config.toml
num_hidden_layers = 11
normalize_top_k = false
balance_bias = true
init_std_router = 0.0235
vocab_size = 8192
Below are experts of layer 4 (counted from 0) of a mixture-of-experts language model. Rows are named router (the router's row for the expert), up (a neuron's input weights, with its number), down (a neuron's output weights, with its number) and show model dimensions 0-255. Each number is 128 + 32 x the weight over its row's rms, rounded and kept within 0 to 255. Numbers have three digits each.
Before each expert's rows: "comes after" lists some tokens at least twice as common just before its tokens as in all text. This comes from a sample of Wikipedia text that the model never trained on. Tokens count by the router's weight.

# expert 10
comes after: ",", ".", "s", ")", "\"", " However"
router:132070172123153155125124162155140079089146109120166102139064101165139101092168140107161122089114118130138133152133162130196113116176090171131115103141148117140116100166136148074165147108140157156158185142082203115113098067125108146134122182200110150139078172092123207123073174132098168117099109124149128136116142161127148105148180139122075143178150121107106089143155208154137137148126132129092099123089178164128149141118105183171138152140172112086144130184210069142156176188202123172207090144106114122099122116156136127186157105112152195103128125106161124116095082154139106151061154126074187092158095102070084100134161115162144138124145102124135179141098094104114089144153132123130156087104126101120080133137067099102153115157064048144112100133076135090099118123141128
up0:124126105187052182151181043140106111103139102096076118093113149090129138133167095089122135148129132121111128113118122139160125107123110138075161147094150128135125146105122100126120136117124141103107096128114149089061103101125143137212095181108160152125126121072102132227144147171147123172138130100093153119128097118165114089166126136109155068118112099113101134126090048102138085144129155187101130102162123075103113125190192085124100071136157136127107156132039147106113129188073107068154116136104095112126139153109153115116127126146121255146112166095154068128191143142094187109164094146176124126135134133067159091137124160155150097136110141183136162093161121199128136104135121093144156145183146110133124097128162112156124184092173184079161163120125137090179139096107102
down0:179063098203168148134145109156131088186139074096127114156164114102176112127080157133137149145170140087126143150096113142073170074148059086111124105125169107145069074129160129135109112082077154150120155102069197098175081123180125142090162131163103116134124140147122172123073126154121132120102099130084155195104158127096082086084214096149111135148138107136101106144177153095174107179114116147072137130074144106123149138155151117113151148111114129154129082199125070181090131096131079141182142144146103152098084127135143147146085149173108133184137119148167147160166107144096116116138099116113134154217127061090086124117123138181173125146170137147108157148131092163128114145171178178108108124138116119158108155127079165139112187043116074093109101139116137138086150143086183

# expert 15
comes after: " of", " with", ".", " to", " and", " that"
router:156129134091105158173139165119122083158182101126095134173137105137142096121172162085124144171110170101106106127150143119162122135128108102095173094135165153112114141149118132080113119078125108150135164140112204065070110087163165109170120093158068083129143154060101138123113147112108168175141163173168071097109188147126176174157096156095087130137121099140138082138172194120162173137149147145177072199130109156110118144167102121146167142179175109129101158095182124116132175175108034140082090116100106108123124100098126144124133113147199185158141156103141154163195080161110134131083159081156170147135070141117175133146215133063167169112160081102138117123119094156119128130153146088138160131108143140142140111151093087036130075113140066128109116128097138161089113119174151
up0:115084119112095138106149122161096139177093124074089087201122138122079144114122131223099027128147130141143121128182166130104150100160192138131142108171125134140094149086106164147149170104073181176124125080102063204186153160172135071065153161106144120100148163124101068174096144118181125152105123102127137113120107125151130080107127068069070113134107085070106120103103105149123140143103067099094153151100140187140142122193159122107139126124160103122107126144176180119196140099112138084124168092127077169144141129129156161148060103127093164148124087183083116109176113127071185138138142211097142104104127131160140139138136129171116153156114163135134211133154147124076159098143133142146120117098130144193156143141117099149080143157124114117090145112158131100125145137070097
down0:102121112122175083102186115118136157150155138041133127089153127172174081140094150134099103160148118082147151125150102129105167129143120138037173149108228125092142058088122115100142126189073133181126055140125125166160088089129129125110115153162165126100087109147113112112087141153117167119143136141168099096098089126143112056048179166098120168150176088129163123146110104141079153163207169127137143170121093045093184059130172079142157145129120120152093116162159070135164107142128109118163105133088093142114139161144175157180174129082089148184138081116201082085133156148126114161115115135107101157150160152098106146167184107106115077107121153149132107109133149124129133133133141194124128135144157131080111154139137118136190128149102130120098103199143117135183080134130162

# expert 12
comes after: " |", ":", " by", "|", ";", " with"
router:056165161138153121155089103124128124155136177128112171145183152125124164117144114167147147125113121066153183120125115160126176084134100111067115133136126106177078114058173096157096153138123154070122097105117064146156128135163094083135115149119095114146121138104117116124106143181135127146095135154139155115132098144137228105127161135144109101139124162118080066117085131160073093106074098097132112088157139111136151139110135115107116127114126149113147127127122151123152150135176059100131124121114113087112142085136114155127136134112093071102158090178137116185083123189102104111174062111098076111138177118146109129124097160187136137164060038156170123101083116117142161159070142068142119149134104073195181097144100120153060145108122203134070077097151062034133132117061171
up0:124131155129131125089130110103105062113146148110153104156134145112125135126133178172118088056083130152112081130098123145144124109139090125096081096126021140116104135100176185148117103176095182107120109152154147180143114114104118147210139147122110056121144128183122109151081120144058190087137127187138179119173181111148138130188111085114069188106148147149088115146146120121147142207157100142136130123082131175118188093159137148125146131116123064075154168154106172107138135174138170097111135136120140169130136170104194082157076140133152095101139161176108100124096075146140131135080123200025138051186100132161084142114113199110083110123086120139108125156108142109122129168118123120081161124096148114135135170146135164110155115165149146182190094088112099138139147120152111
down0:176186112139096176088147113177124092072131100151031126156130109139169140103081142067129097182178094152161082160132184151121168120109142152129110117150099066149131133134129124202143095091064063138110107030097113151158120110068130135183119167132176143050169095092128093150131161127126103126114089145133129111128215147092078120100140117148106138065154136176135147119124165135128124142142127183163071095125169146182086175129142107101124157175100157082102167112109190096126173148135159101133106071104122095145135126119112166082079114080106111067085132129165155097076148119103182123116129137127083063137167147088098145091161116141141152107094140075146156151114125097102123100165086149146101161158137109169104136106174113139159119124163129150142106097125106166100109189091171

# expert 3
comes after: "-", " the", " a", " and", " his", " The"
router:179113121132143154134101159163162097122148137146152125129118146161110126120105097110080102146119100121134143160147112133101095119198130165136212185120115150145077095176130107139161137164120170109117209108151167120135147116088162132107094135126057150141116147092110143106112145124117180086135130153163129175181133102147107106099116102083131205132111113076068097128155095099180152101130107099154172114192158131147139102147103100128110113088213081112189152078177129123086181181123145108155171123158144148123196130159140097067166203185144137105129133093132096202090062158174079072118134120135091143111080176156158197132088134136143097169142157106104187138172182153121148117150151128189160114124130199113150129076087081114142160118118105089186149133118176147165143103112138
up0:111092080116124152175148199106092129143067086146116128125154101163172092127149154170110139104129083131133120229087179132119089075098168122131072099132114140154143131151207144145106067057104130145118125110092090134114136100200184124155114076133156123137104092165159124143102103111146123137150075138119150134116152163098120156146115096141103114166169075104142066165151170178092127105175139072096119137125129123087149182148153076204087149148132120164110161087123163101088080162101133140151064099147099175124133140125139104121139081098131180202091179162135111140175184126053125166203133111134149081085124142107135142150156136148092123103130172232083125203086151140095138127134140180104134111096133118125110103108124099157129138135145136163121206129087127126111109139116127
down0:149152144082207161155120164069118114128107100152140164142143115115168136078125165189097122126110153118149133078150121139171110080076126094131141093111147100155141146167146161182090115185153060125126158179136121036101111144140058166144129069084148140216108119101128166182088086118118073091136183171142056055112170117115159115133130135183123100129093125170129185159118121105050119111163087169108109153110112133077088110110155076146130116153118076131107216107072139163102122138134071128131084127166106154127091167115111092111106124146125140101124138186114110107100174108149143179157087124146063136104122139062163166112126140106108137145110118129099109142192167101176138147145132171093110110165120135113117194127116153144124117095100167126120094152103107052087131169125159